config.toml
n_layer = 16
n_experts = 48
router_score = "sigmoid"
lr_router = 0.00146
vocab_size = 2048
norm = "rmsnorm"
norm_eps = 1e-06
beta1 = 0.9
grad_clip = 1.0
Below are experts of layer 9 (counted from 0) of a mixture-of-experts language model. Rows are named router (the router's row for the expert), gate (a neuron's input weights, with its number), up (a neuron's input weights, with its number) and show model dimensions 0-31. Each number is 200 + 40 x the weight over its row's rms, rounded and kept within 0 to 999.
After each expert's rows: "gets" lists some tokens that make up at least twice as much of what it gets as of all text. This comes from a sample of Wikipedia text that the model never trained on. Tokens count by the router's weight.

# expert 44
router,214,214,174,236,259,150,190,146,177,265,167,107,246,194,159,173,194,249,243,201,305,163,191,187,209,218,229,172,198,179,248,133
gate0,137,188,220,194,193,215,236,215,208,234,142,115,180,156,156,262,201,214,260,245,161,220,235,157,155,171,242,218,170,193,230,231
up0,114,211,200,209,220,266,256,210,194,291,239,121,194,253,216,185,153,165,168,153,179,281,217,236,206,251,234,244,180,218,249,154
gate1,211,204,195,219,170,234,228,208,242,163,243,140,178,95,208,230,207,218,175,207,136,153,219,163,127,195,200,214,126,236,183,270
up1,174,150,113,164,226,277,269,124,217,229,225,206,246,202,226,216,203,194,214,167,232,173,233,222,122,114,212,185,142,196,199,217
gate2,209,184,284,181,185,202,220,196,234,175,221,147,238,173,238,175,234,168,196,183,120,220,224,195,159,155,214,251,194,188,181,186
up2,209,262,229,139,152,160,187,143,205,249,164,235,100,213,233,139,150,135,173,164,246,149,215,238,163,223,130,155,169,158,225,211
gate3,157,220,212,181,155,104,194,183,209,217,232,202,188,175,267,232,183,215,186,188,169,129,205,201,271,176,197,151,221,221,190,168
up3,108,239,160,173,220,239,238,121,250,194,159,211,141,267,174,238,203,202,145,209,212,167,166,198,248,269,189,211,208,137,217,211
gate4,129,166,208,157,139,286,201,199,155,318,211,220,207,187,223,191,185,92,231,198,181,155,198,182,228,140,173,225,279,223,126,249
up4,91,219,226,188,244,220,231,250,158,248,255,210,182,159,205,153,207,204,246,173,177,198,116,199,179,146,127,150,281,183,262,264
gate5,157,205,169,205,199,223,227,288,229,257,298,205,169,240,190,186,220,241,201,149,184,177,197,175,157,209,217,280,178,190,172,232
up5,178,182,227,151,188,218,185,195,125,192,199,212,146,193,214,210,242,208,179,210,194,274,252,190,183,245,122,208,242,251,161,228
gate6,212,236,220,279,168,171,242,207,239,232,226,205,221,207,182,258,163,225,227,207,189,182,212,187,193,222,174,288,285,204,154,234
up6,182,123,236,211,153,245,171,201,280,95,203,167,204,190,184,243,138,263,197,138,180,257,196,109,207,208,231,227,226,254,220,242
gate7,219,190,235,191,169,165,194,225,210,214,196,198,189,179,270,124,91,278,173,135,184,156,153,142,216,205,121,223,233,245,143,253
up7,176,216,241,221,164,191,182,146,218,212,212,168,138,161,172,221,172,267,240,206,222,193,219,147,212,151,70,175,158,273,208,282
gate8,119,200,230,215,190,209,255,196,206,229,283,171,240,226,182,195,163,239,249,207,163,180,279,154,197,199,178,229,225,149,249,217
up8,144,264,175,185,146,207,251,168,186,269,170,203,241,225,212,121,220,134,198,199,196,213,206,271,202,210,88,143,170,218,176,203
gate9,179,228,279,191,220,231,240,165,208,262,231,141,227,170,168,172,179,216,189,160,199,182,232,205,153,152,131,199,190,155,162,212
up9,248,180,194,215,210,249,151,181,158,242,173,220,171,224,210,214,204,225,188,174,221,228,218,281,192,182,174,265,218,196,227,222
gate10,150,214,196,177,126,254,215,210,120,257,214,284,233,135,277,205,177,193,177,137,235,178,195,178,152,160,156,250,191,260,127,237
up10,192,168,197,210,240,106,182,162,202,211,150,145,187,208,141,221,224,165,195,252,149,209,337,270,214,256,235,230,202,147,194,185
gate11,215,242,160,207,154,207,169,238,192,208,181,204,225,168,170,216,157,233,180,258,174,161,254,178,165,208,203,221,142,192,240,219
up11,188,138,192,240,88,203,227,222,210,234,107,183,167,154,223,238,226,172,175,175,170,173,167,237,172,178,169,182,228,183,147,141
gets: " for", " on", " at", " to", "ri", " of"

# expert 2
router,207,159,316,183,150,221,262,246,232,226,193,215,177,247,199,241,249,130,175,194,69,212,177,195,205,187,150,140,184,230,214,308
gate0,192,230,226,181,229,192,216,259,186,184,258,236,245,162,202,281,151,243,219,107,169,266,149,267,220,131,207,180,124,228,221,158
up0,205,280,167,208,186,151,240,161,171,226,164,257,251,297,247,228,153,221,215,200,168,118,206,283,115,223,220,186,197,160,217,214
gate1,165,173,234,165,123,222,169,280,165,235,225,288,219,205,184,209,221,236,238,133,107,232,234,184,248,153,187,225,192,133,172,233
up1,194,222,160,212,195,180,178,255,180,268,202,162,277,227,163,170,194,171,220,145,275,269,150,248,184,255,258,202,226,165,205,190
gate2,176,188,242,177,182,179,204,245,233,233,192,165,216,161,201,235,137,232,155,193,99,254,240,165,234,210,213,202,234,195,167,221
up2,138,210,240,227,178,201,102,225,193,170,211,157,161,166,151,191,193,249,250,147,213,143,158,182,141,211,232,184,206,179,224,168
gate3,189,191,184,193,196,244,208,203,208,254,279,249,149,275,223,231,232,221,170,201,139,163,173,217,200,209,267,195,168,189,175,207
up3,243,239,155,168,217,214,187,223,197,255,118,241,279,202,183,172,121,243,211,198,213,177,280,188,206,200,222,170,73,198,129,167
gate4,198,198,215,226,157,169,193,213,181,237,156,207,171,172,174,189,262,204,206,123,228,146,213,183,208,181,178,192,200,138,190,280
up4,242,229,188,141,168,165,143,166,177,119,168,250,246,143,201,111,242,194,266,213,195,232,238,214,179,158,241,215,153,158,169,174
gate5,174,151,280,170,158,212,204,192,230,165,266,247,178,149,213,212,198,199,200,148,198,248,195,153,222,136,239,126,214,209,249,297
up5,171,225,149,230,252,213,249,253,169,232,191,172,217,206,187,205,266,172,186,182,165,133,153,145,242,235,210,271,191,178,158,134
gate6,211,172,318,211,142,152,219,237,161,182,207,180,138,221,222,234,178,183,170,193,108,169,258,122,219,156,244,182,160,214,196,190
up6,153,204,181,173,174,191,205,180,191,173,174,198,227,205,175,187,201,228,211,200,162,224,150,115,218,189,162,161,194,199,251,233
gate7,121,236,250,178,200,237,266,260,247,212,191,146,281,141,247,289,266,194,170,186,204,209,241,177,202,164,214,143,179,212,184,274
up7,185,259,215,178,162,126,162,189,220,222,162,185,261,135,240,188,212,196,172,199,159,164,201,225,195,200,162,118,137,225,209,279
gate8,168,117,354,191,185,162,208,177,241,275,229,189,155,211,182,198,237,182,114,236,179,144,197,161,192,171,146,174,205,185,182,233
up8,217,157,269,242,262,209,215,198,205,239,302,251,169,159,178,249,203,263,198,209,205,138,240,227,165,253,179,219,249,176,178,180
gate9,180,80,302,232,147,178,223,211,278,238,234,193,165,282,255,185,292,174,226,234,214,241,222,228,135,219,215,246,199,208,203,202
up9,201,224,211,210,157,251,166,251,220,139,179,217,123,208,195,238,207,258,221,247,172,120,190,214,168,226,247,178,186,229,173,222
gate10,106,156,241,258,169,190,179,183,248,286,239,204,189,186,261,186,275,181,181,211,188,170,140,288,138,232,191,268,239,166,175,262
up10,113,169,207,198,198,195,244,134,222,159,273,149,168,198,145,266,229,184,215,157,117,173,252,248,184,235,243,125,153,176,248,195
gate11,199,149,236,198,191,193,202,295,244,258,221,171,117,211,263,232,198,229,251,127,184,235,179,213,194,132,176,189,232,224,158,262
up11,103,254,121,149,204,192,219,212,229,219,258,168,175,178,177,213,201,191,191,183,200,205,241,245,214,230,182,202,153,215,197,204
gets: "i", "ha", "com", "ang", " per", "ki"

# expert 35
router,205,217,191,201,265,121,211,148,169,200,197,139,212,214,192,169,188,230,249,248,338,140,164,205,223,196,246,168,211,161,196,116
gate0,289,138,200,174,150,269,257,90,207,213,219,128,161,194,185,216,151,189,176,186,115,253,198,202,220,108,250,256,180,237,205,223
up0,259,177,241,193,184,133,251,201,276,239,146,175,216,165,201,228,121,242,185,197,194,115,155,247,220,176,122,171,207,236,218,275
gate1,174,131,220,213,220,223,290,236,190,173,311,224,123,205,191,231,196,219,107,214,144,229,211,159,176,202,187,219,250,176,120,244
up1,302,171,182,247,189,213,93,221,152,223,154,240,238,137,161,244,263,116,185,198,230,229,211,211,229,235,235,227,175,221,228,204
gate2,169,143,311,121,168,160,201,192,131,190,304,173,184,191,180,224,200,177,117,187,190,217,212,208,218,125,187,256,216,199,208,238
up2,175,191,185,157,163,194,253,175,217,201,260,192,236,185,208,203,181,264,187,172,179,256,241,181,250,187,184,244,245,256,172,203
gate3,198,150,216,230,234,137,179,219,214,171,215,216,220,193,204,146,188,180,217,260,208,212,201,156,190,118,148,279,222,143,229,216
up3,217,228,256,168,218,178,156,205,140,252,138,232,194,208,216,224,159,186,255,214,171,198,186,259,193,179,189,155,152,181,183,210
gate4,210,155,195,233,144,144,245,169,170,256,225,179,170,176,189,250,265,179,136,153,239,95,153,140,227,130,158,236,183,262,133,194
up4,224,235,182,184,205,177,189,209,232,165,171,200,181,229,184,215,239,193,207,316,278,229,203,295,185,193,204,266,191,263,199,166
gate5,183,125,229,165,175,172,208,154,199,268,269,239,227,252,270,179,199,158,215,144,267,221,198,222,271,119,223,179,186,157,178,234
up5,167,223,193,197,154,274,275,215,207,147,186,230,208,187,173,193,201,210,197,226,229,129,222,228,102,251,226,222,141,208,249,131
gate6,149,209,228,231,164,206,226,113,183,163,267,190,161,166,215,202,180,168,232,174,243,154,190,196,210,135,159,271,188,171,209,251
up6,236,237,191,202,217,175,170,223,185,211,168,230,223,230,234,158,243,176,225,254,193,251,222,205,157,178,233,155,154,215,238,182
gate7,266,203,206,215,192,228,192,186,144,213,250,217,159,235,161,127,234,245,246,186,246,144,180,111,188,217,207,225,214,143,133,198
up7,211,259,132,249,218,203,186,221,222,181,145,180,147,256,248,244,188,220,150,155,239,233,216,220,220,181,207,209,241,230,231,260
gate8,171,97,275,216,158,193,184,179,191,237,215,193,152,179,201,261,188,217,217,178,163,96,143,220,201,111,267,191,263,197,190,237
up8,252,271,206,205,168,262,217,203,189,212,261,234,183,167,209,245,203,189,153,167,204,241,142,141,188,179,259,228,214,242,228,217
gate9,131,168,214,168,224,191,171,144,199,234,236,233,157,146,180,108,235,180,271,138,235,194,156,150,216,183,263,230,223,231,164,276
up9,200,242,166,197,178,234,185,240,314,174,171,86,144,153,208,171,120,223,220,197,224,186,204,251,180,238,155,234,207,157,232,171
gate10,216,223,294,250,251,181,217,294,182,211,247,223,75,178,217,190,269,209,172,194,161,216,189,198,195,131,255,145,276,235,147,263
up10,279,211,219,221,167,155,242,292,173,194,276,258,163,244,232,133,200,264,179,161,175,179,208,220,233,222,181,240,253,175,116,191
gate11,244,208,211,238,197,206,206,203,262,287,195,260,152,230,243,176,217,226,220,180,176,196,146,182,190,155,259,214,197,218,192,242
up11,245,204,210,185,206,207,200,193,175,228,215,212,241,209,245,157,203,188,193,188,232,86,129,222,164,176,222,233,203,207,146,226
gets: "ing", "s", " is", "ed", "ting", " has"

# expert 31
router,181,149,213,184,196,260,207,235,248,95,246,256,253,222,302,177,208,205,233,198,106,270,152,211,244,169,182,181,238,247,191,238
gate0,206,238,282,192,195,224,229,209,184,148,193,166,254,254,281,207,225,196,188,198,140,164,193,118,192,226,266,183,192,183,171,231
up0,206,158,244,269,243,253,160,203,254,216,154,228,199,198,245,249,282,150,220,207,223,282,211,232,172,169,222,169,208,222,213,153
gate1,284,190,166,230,151,212,180,134,221,202,289,227,191,243,230,137,237,179,162,212,228,199,232,175,219,185,206,209,234,225,109,191
up1,199,100,259,238,242,144,154,205,251,179,149,236,170,175,122,168,233,168,221,172,233,204,104,227,236,310,241,191,187,112,207,183
gate2,199,222,219,215,131,280,255,130,127,168,234,191,197,169,252,168,127,169,296,195,194,209,200,150,194,141,273,217,222,204,174,234
up2,165,190,190,126,195,163,127,150,291,156,171,196,182,164,191,170,208,196,153,208,241,207,231,197,249,187,278,174,140,180,205,215
gate3,188,214,201,205,202,202,224,181,250,183,192,207,157,210,255,182,193,165,299,198,196,303,248,191,193,118,248,247,199,175,159,235
up3,176,205,257,219,250,203,207,176,139,155,151,189,176,159,216,225,173,218,242,193,223,233,165,192,150,165,175,182,189,253,112,240
gate4,284,180,153,164,163,182,220,184,201,202,241,178,239,191,168,256,124,292,236,160,168,212,160,259,229,165,171,196,192,165,176,226
up4,117,198,232,240,229,178,181,203,213,286,226,214,293,162,251,172,183,136,206,185,161,200,158,243,143,209,327,147,196,238,211,228
gate5,152,224,182,153,241,234,197,252,217,171,188,247,203,184,265,247,206,181,240,179,153,199,224,249,167,167,137,253,170,196,120,226
up5,141,192,169,153,185,235,201,222,221,221,182,181,251,286,221,219,224,254,206,211,146,189,221,160,211,151,229,194,107,195,201,160
gate6,187,198,228,226,158,190,215,208,268,174,238,252,166,225,255,160,155,202,213,138,158,247,161,222,249,170,193,161,169,222,191,259
up6,125,195,187,187,235,212,223,233,229,217,140,165,189,170,195,199,174,224,254,265,153,201,213,122,140,259,254,214,237,233,212,142
gate7,215,172,188,217,104,217,246,221,241,168,280,192,220,132,244,178,158,236,212,127,193,261,193,243,247,177,212,189,277,240,200,176
up7,184,245,225,183,202,200,166,228,257,136,251,181,184,309,140,289,161,178,247,209,191,203,184,259,150,217,184,189,159,177,283,198
gate8,143,202,185,226,267,146,249,130,202,226,241,196,271,217,292,225,252,226,221,220,161,158,173,116,244,212,206,172,270,260,153,233
up8,140,287,162,187,192,173,229,192,108,259,225,228,176,220,279,235,176,167,261,222,188,160,248,245,117,188,226,171,243,211,211,164
gate9,220,189,267,181,196,264,251,262,239,167,278,201,139,202,236,216,141,147,211,213,166,106,254,234,192,197,239,236,218,227,299,255
up9,216,268,171,189,151,203,187,155,221,197,202,161,133,200,156,149,202,205,196,175,187,276,129,239,241,209,209,221,213,227,188,165
gate10,179,194,190,125,246,210,224,279,216,232,227,226,202,219,230,212,112,220,132,169,95,236,199,118,162,226,209,225,202,185,252,193
up10,255,176,231,206,203,146,147,188,170,227,230,145,188,185,222,204,196,106,231,293,193,201,193,245,295,273,190,152,215,202,195,216
gate11,220,204,164,205,145,211,226,297,256,219,240,222,255,191,254,147,188,187,249,280,229,166,181,174,137,197,297,184,228,185,110,278
up11,197,269,219,212,267,234,200,171,210,166,234,148,182,189,225,200,162,157,207,221,234,223,172,192,295,213,137,150,230,177,164,256
gets: "u", "li", " d", "ul", " Li", " 0"

# expert 14
router,197,243,212,246,269,147,185,157,146,232,241,233,223,196,183,223,248,204,215,221,291,173,174,165,204,184,304,215,200,115,252,128
gate0,251,187,224,171,172,209,245,178,255,258,222,318,168,187,167,173,202,182,213,150,168,170,169,218,263,172,231,175,304,223,141,261
up0,328,161,211,162,213,146,161,161,163,253,221,196,154,179,171,209,201,209,193,133,202,176,162,225,204,178,223,224,202,212,189,179
gate1,142,168,200,214,231,198,252,248,223,214,189,281,197,198,274,196,219,175,173,177,172,203,159,171,193,161,221,255,194,195,191,169
up1,164,245,211,151,292,151,233,129,186,245,239,184,184,116,282,205,208,164,188,196,198,200,184,199,239,206,189,250,245,185,198,254
gate2,211,242,175,273,196,151,175,214,163,247,168,222,179,182,207,153,194,270,220,91,185,212,154,148,254,200,189,263,224,171,232,246
up2,185,228,184,206,197,139,240,237,156,159,167,174,171,195,216,176,197,199,149,197,168,256,134,234,197,273,209,186,156,212,187,139
gate3,233,181,157,217,228,279,252,287,270,212,203,313,245,194,246,131,213,246,226,180,186,187,185,197,201,135,205,265,216,200,163,269
up3,179,205,210,112,135,174,171,207,195,162,194,136,155,201,205,243,166,146,226,175,176,130,173,315,243,208,178,199,174,164,259,203
gate4,177,176,130,181,172,172,291,224,189,279,280,212,132,220,202,200,246,240,222,221,244,271,271,130,153,199,152,303,244,153,169,213
up4,171,277,189,258,197,188,218,198,159,212,135,252,148,195,225,190,191,173,207,229,222,244,166,242,142,230,212,189,187,189,162,248
gate5,182,159,201,196,203,157,223,235,232,223,193,248,307,249,162,179,248,271,240,223,191,238,127,143,118,173,191,222,187,207,149,284
up5,210,237,206,164,112,99,231,205,200,260,134,231,196,233,196,149,271,202,131,161,218,218,201,187,132,192,176,185,155,203,236,169
gate6,223,248,186,172,203,169,162,209,169,217,224,154,208,209,214,153,140,96,246,245,174,216,206,222,251,129,210,179,175,243,169,159
up6,190,146,171,286,182,193,243,192,245,214,163,157,259,224,143,289,243,169,150,186,252,261,200,189,221,170,199,271,196,135,225,211
gate7,154,218,155,218,184,204,216,189,218,209,270,220,158,166,122,209,128,194,230,225,199,276,204,173,220,173,168,228,265,276,180,199
up7,278,268,214,137,206,191,249,199,169,175,169,188,132,166,128,157,170,189,218,199,254,132,186,196,224,190,208,172,197,182,206,226
gate8,160,185,199,229,187,242,173,181,144,190,261,228,190,210,173,172,181,185,145,204,200,227,229,296,298,189,210,227,170,225,215,238
up8,156,244,126,98,237,179,199,212,176,184,207,218,169,229,137,134,190,196,207,235,202,168,159,241,209,293,196,205,187,221,257,219
gate9,188,163,150,215,229,211,252,257,146,189,280,191,168,168,182,199,254,158,195,174,172,127,240,189,188,142,231,243,269,199,208,190
up9,255,145,198,186,155,184,206,233,110,217,263,241,180,233,154,148,196,224,115,220,178,181,242,194,263,251,207,247,252,215,216,211
gate10,199,194,134,181,315,224,155,190,199,211,277,296,230,227,177,206,193,254,196,204,180,215,214,195,185,137,188,200,160,208,218,224
up10,283,221,261,253,216,187,185,252,206,195,197,278,169,251,155,197,186,226,202,254,142,208,160,196,198,197,261,165,171,244,232,279
gate11,196,224,221,223,220,158,200,200,154,139,250,146,227,221,257,220,158,186,189,154,268,127,152,221,190,194,263,199,131,213,180,251
up11,268,240,158,240,152,225,167,140,197,179,209,210,220,246,135,175,230,224,203,219,192,183,217,176,163,183,197,167,204,223,208,204
gets: "-", " ", " M", "–", "M", " \""

# expert 4
router,228,207,183,237,287,181,189,132,167,227,175,143,183,204,191,179,219,233,261,219,307,208,153,218,200,225,260,161,183,112,218,122
gate0,158,197,264,224,182,236,227,204,119,245,136,168,165,223,237,235,141,133,170,174,205,130,225,153,215,194,218,151,237,210,196,171
up0,135,157,214,245,204,264,234,184,91,206,248,186,176,171,171,202,192,245,187,120,185,130,199,139,205,257,221,228,177,191,220,164
gate1,190,211,199,159,247,165,189,129,150,205,226,192,153,255,151,177,275,121,212,122,221,167,210,205,182,156,210,244,190,246,231,250
up1,158,215,167,192,150,217,206,207,174,187,194,210,237,136,181,211,228,188,150,213,174,185,136,171,264,175,193,246,225,193,183,171
gate2,118,216,212,215,290,187,183,207,146,170,233,176,64,182,218,153,141,185,192,173,176,119,214,125,160,200,208,193,213,182,183,267
up2,257,186,248,224,184,223,202,223,176,115,212,223,145,204,229,206,233,224,205,202,194,204,293,209,201,213,187,183,199,109,180,239
gate3,191,152,240,227,261,118,229,206,218,246,197,202,157,190,261,255,180,161,212,151,221,193,144,186,240,158,159,235,250,253,233,231
up3,135,184,161,228,158,168,221,200,182,118,196,155,192,155,166,155,227,244,217,162,180,230,184,207,226,238,161,153,149,179,203,243
gate4,167,153,259,217,205,193,257,185,278,161,186,301,156,211,182,192,147,223,195,183,148,135,182,208,169,147,161,193,174,131,204,223
up4,155,176,223,309,173,239,191,165,220,129,244,196,209,147,203,223,199,225,240,183,212,264,147,237,214,253,175,207,191,191,214,174
gate5,202,100,182,196,210,153,262,166,204,234,200,201,242,288,287,186,178,215,241,248,112,156,146,199,143,223,206,261,167,204,174,256
up5,115,186,181,181,170,210,130,242,219,228,203,116,150,130,112,241,177,197,194,175,237,218,220,311,207,218,224,137,150,227,187,172
gate6,180,226,198,223,177,261,260,217,193,252,198,143,188,181,286,182,198,181,228,121,202,202,195,207,197,246,240,160,221,190,114,210
up6,187,125,223,167,174,209,218,174,173,158,185,211,243,235,242,182,185,133,233,180,151,248,68,151,234,243,186,226,227,188,189,212
gate7,113,171,201,231,216,235,181,202,189,147,218,206,136,142,208,202,209,191,272,213,173,155,201,191,186,220,151,241,205,199,198,198
up7,224,154,280,266,231,205,222,179,217,263,241,212,181,258,238,223,245,111,153,121,213,161,167,187,181,136,226,181,209,253,162,180
gate8,162,172,154,261,257,199,164,285,254,211,222,245,124,179,199,189,156,191,175,77,168,215,163,168,123,190,171,199,179,186,134,188
up8,151,187,196,156,235,176,177,193,218,210,140,249,175,225,147,224,151,275,182,195,269,153,249,257,94,206,170,208,170,135,188,165
gate9,212,171,209,254,203,229,189,192,226,118,250,269,221,230,232,194,107,203,213,208,196,238,192,127,215,177,226,260,219,126,137,186
up9,195,197,190,125,221,230,194,211,218,248,195,240,141,173,174,218,192,198,188,136,186,183,228,234,225,177,184,203,299,221,239,181
gate10,233,212,232,162,243,242,175,155,249,256,318,203,143,207,223,243,210,146,181,220,148,219,263,198,160,186,182,217,228,169,195,234
up10,195,205,182,240,133,184,194,193,184,230,201,237,195,262,209,185,188,161,155,269,243,207,226,208,158,147,122,163,268,188,206,222
gate11,227,204,198,196,155,216,171,207,146,153,292,264,200,180,217,142,241,234,162,162,181,109,239,190,204,142,229,140,180,210,163,249
up11,230,152,126,223,145,235,142,185,201,217,233,201,182,238,177,153,160,230,179,214,146,210,217,162,199,163,179,189,264,188,159,288
gets: "s", "ers", "ies", "z", "ities", "ations"

# expert 15
router,178,216,158,231,244,165,149,168,209,246,144,139,192,204,135,191,214,208,229,166,272,158,183,232,188,208,295,192,196,161,255,108
gate0,224,183,221,111,221,166,178,221,205,158,219,138,155,276,297,187,209,109,144,106,210,245,266,210,198,149,274,214,173,221,133,150
up0,232,172,226,216,187,279,166,158,198,191,201,197,281,126,142,262,150,227,276,153,140,182,159,227,226,242,183,181,303,208,171,181
gate1,193,238,220,175,261,124,191,165,226,156,200,125,165,190,197,227,180,185,168,193,195,260,171,243,160,209,178,271,196,246,95,198
up1,216,269,271,219,264,217,186,173,197,177,124,149,168,84,145,225,174,241,223,139,198,254,167,271,191,238,270,212,269,207,198,255
gate2,227,196,273,229,164,125,187,288,173,176,204,159,181,281,235,286,137,194,207,233,180,104,257,222,151,161,203,236,177,208,206,291
up2,253,192,247,161,223,131,241,154,140,163,147,248,199,192,134,226,181,230,251,138,214,205,213,150,182,233,100,241,218,197,249,196
gate3,198,198,244,169,210,200,189,274,178,236,220,125,223,244,226,229,181,204,177,198,163,198,183,218,232,162,240,229,80,153,208,260
up3,243,199,207,295,193,144,211,104,171,168,97,185,227,140,191,240,234,232,179,192,223,216,160,209,155,238,276,184,209,141,156,106
gate4,226,279,262,123,224,151,153,182,180,221,314,183,154,211,214,138,161,202,201,170,161,115,252,262,220,182,172,199,199,195,201,261
up4,213,255,209,209,196,219,159,245,197,178,225,187,118,156,254,155,158,157,190,187,147,180,240,199,189,264,253,249,134,177,198,209
gate5,210,261,201,200,181,214,172,242,150,193,171,255,170,119,210,188,196,181,117,230,148,173,239,205,154,173,155,180,230,208,204,314
up5,195,246,155,218,183,259,208,237,167,223,169,273,247,233,189,243,121,244,223,254,121,186,179,179,220,207,264,212,147,156,116,209
gate6,179,162,202,134,245,188,234,210,258,199,253,221,170,205,212,174,165,215,188,207,146,182,171,183,253,225,132,213,161,198,187,233
up6,238,272,246,255,159,253,181,145,216,229,160,120,170,153,135,255,219,205,150,198,256,170,257,209,167,219,184,205,199,195,171,240
gate7,216,263,239,156,181,221,216,162,195,184,241,228,151,169,221,169,228,184,207,255,217,262,106,308,153,198,136,199,252,262,145,200
up7,235,261,212,310,228,285,203,231,146,232,191,224,216,216,188,201,206,163,168,250,236,215,189,157,159,214,163,231,241,193,292,186
gate8,200,139,272,242,164,256,177,241,207,158,217,187,162,166,192,211,192,110,195,153,237,151,240,214,290,227,210,289,198,200,123,246
up8,122,216,257,182,203,229,232,148,244,177,212,197,240,214,136,188,242,204,157,248,223,205,149,208,154,257,176,176,241,276,234,201
gate9,154,181,262,155,215,194,159,206,211,194,243,238,158,200,213,191,241,227,214,143,173,274,131,176,243,205,221,208,244,165,162,179
up9,208,206,229,247,167,229,251,206,223,190,192,260,198,219,128,151,188,277,192,173,240,186,192,170,160,192,101,130,137,257,238,226
gate10,231,227,221,148,255,203,204,246,241,156,224,171,158,211,146,116,208,256,188,223,211,224,160,175,167,223,191,187,219,285,140,201
up10,219,212,287,212,218,170,207,278,202,237,210,231,184,163,201,155,153,175,178,247,156,242,259,157,234,186,219,209,206,178,228,237
gate11,179,214,212,74,190,217,185,172,212,197,198,223,209,165,232,183,198,223,217,193,176,195,134,171,216,155,196,165,262,173,220,240
up11,198,171,224,234,265,212,137,181,168,230,194,162,232,203,259,197,178,261,227,165,199,253,195,158,249,161,205,210,207,165,156,170
gets: " ", " A", " S", " Vi", " C", " V"

# expert 22
router,182,205,200,140,170,255,204,278,154,178,194,233,268,224,221,217,210,151,141,201,161,200,241,190,182,152,227,252,223,209,211,243
gate0,150,257,218,208,174,194,214,226,187,231,245,199,267,181,242,195,214,112,174,193,193,184,241,101,195,196,300,154,183,238,181,165
up0,150,214,213,211,187,127,230,162,198,160,192,187,127,173,149,282,138,101,233,178,184,273,145,162,186,209,228,225,174,182,176,197
gate1,180,289,212,220,230,201,284,249,168,213,211,274,243,224,238,202,182,220,187,208,207,154,243,141,183,172,211,215,181,225,212,200
up1,177,239,230,172,202,137,127,215,204,250,211,236,167,170,136,157,149,200,298,182,212,190,109,157,192,199,207,171,158,216,167,152
gate2,142,183,206,204,117,270,210,256,225,150,261,179,245,134,177,209,143,126,127,152,212,242,182,199,172,171,271,211,207,224,195,195
up2,176,202,182,206,242,141,149,202,191,229,253,221,126,148,113,144,250,166,217,147,250,226,238,154,213,256,235,200,132,196,201,184
gate3,131,233,195,197,143,245,197,220,196,238,189,192,273,195,166,223,205,138,299,144,252,218,218,171,177,133,175,254,195,242,172,257
up3,182,160,207,252,188,206,156,213,212,197,242,169,232,203,227,122,209,248,168,149,241,164,219,223,246,214,111,128,117,122,234,198
gate4,197,225,209,287,202,171,196,235,176,204,268,234,188,202,229,217,163,232,240,194,160,156,231,191,202,103,163,182,262,168,155,222
up4,200,180,239,207,242,236,194,194,181,121,216,196,222,82,216,251,219,234,111,223,226,189,175,250,155,188,192,163,246,203,241,230
gate5,136,198,203,251,175,224,269,286,215,263,241,233,184,207,203,169,236,177,202,290,110,174,248,169,179,132,235,245,220,188,203,280
up5,252,188,214,197,282,199,175,206,183,213,236,175,280,218,181,243,217,211,246,192,168,163,218,152,220,231,176,200,242,211,231,137
gate6,167,205,255,136,137,233,221,172,127,220,232,207,225,273,183,210,233,122,186,220,211,243,218,194,181,146,226,214,195,175,222,217
up6,199,184,232,276,165,164,176,158,225,184,235,216,238,264,256,269,226,192,207,229,240,149,211,191,138,254,210,207,215,212,212,164
gate7,167,245,197,199,147,112,208,221,233,202,256,249,140,205,254,161,221,231,265,215,158,187,180,199,183,204,177,143,216,170,142,197
up7,168,231,193,232,182,202,248,170,204,164,133,243,164,175,186,224,226,265,155,212,203,225,324,216,171,229,86,199,225,245,253,256
gate8,233,227,214,162,150,198,211,212,200,207,217,212,205,184,188,210,265,295,167,225,157,160,229,230,219,178,164,187,178,221,191,220
up8,175,262,240,142,244,178,172,218,248,306,173,216,226,166,194,172,214,195,166,182,179,220,183,219,189,213,160,214,207,208,215,155
gate9,147,147,214,179,145,234,212,164,181,137,260,122,202,189,196,210,156,222,274,113,122,178,273,181,202,183,149,171,206,201,237,183
up9,102,170,125,212,206,173,173,204,238,163,151,234,237,159,220,221,186,189,200,212,205,251,149,238,127,193,189,189,163,129,241,178
gate10,177,211,288,180,151,231,226,211,240,207,216,142,179,235,130,93,272,185,180,189,172,135,149,155,201,123,223,233,97,174,191,259
up10,215,218,170,240,151,189,221,259,200,207,229,183,280,238,252,221,205,220,251,106,189,200,109,179,214,127,190,177,219,198,186,157
gate11,284,226,291,205,184,167,216,222,152,220,194,199,203,201,199,167,242,149,183,226,148,179,167,223,211,255,214,252,160,184,187,201
up11,67,176,210,208,252,281,210,199,216,240,201,200,228,233,210,262,234,261,182,251,193,220,198,230,204,167,332,178,223,233,212,165
gets: "ar", "th", "en", " Ar", "all", "ill"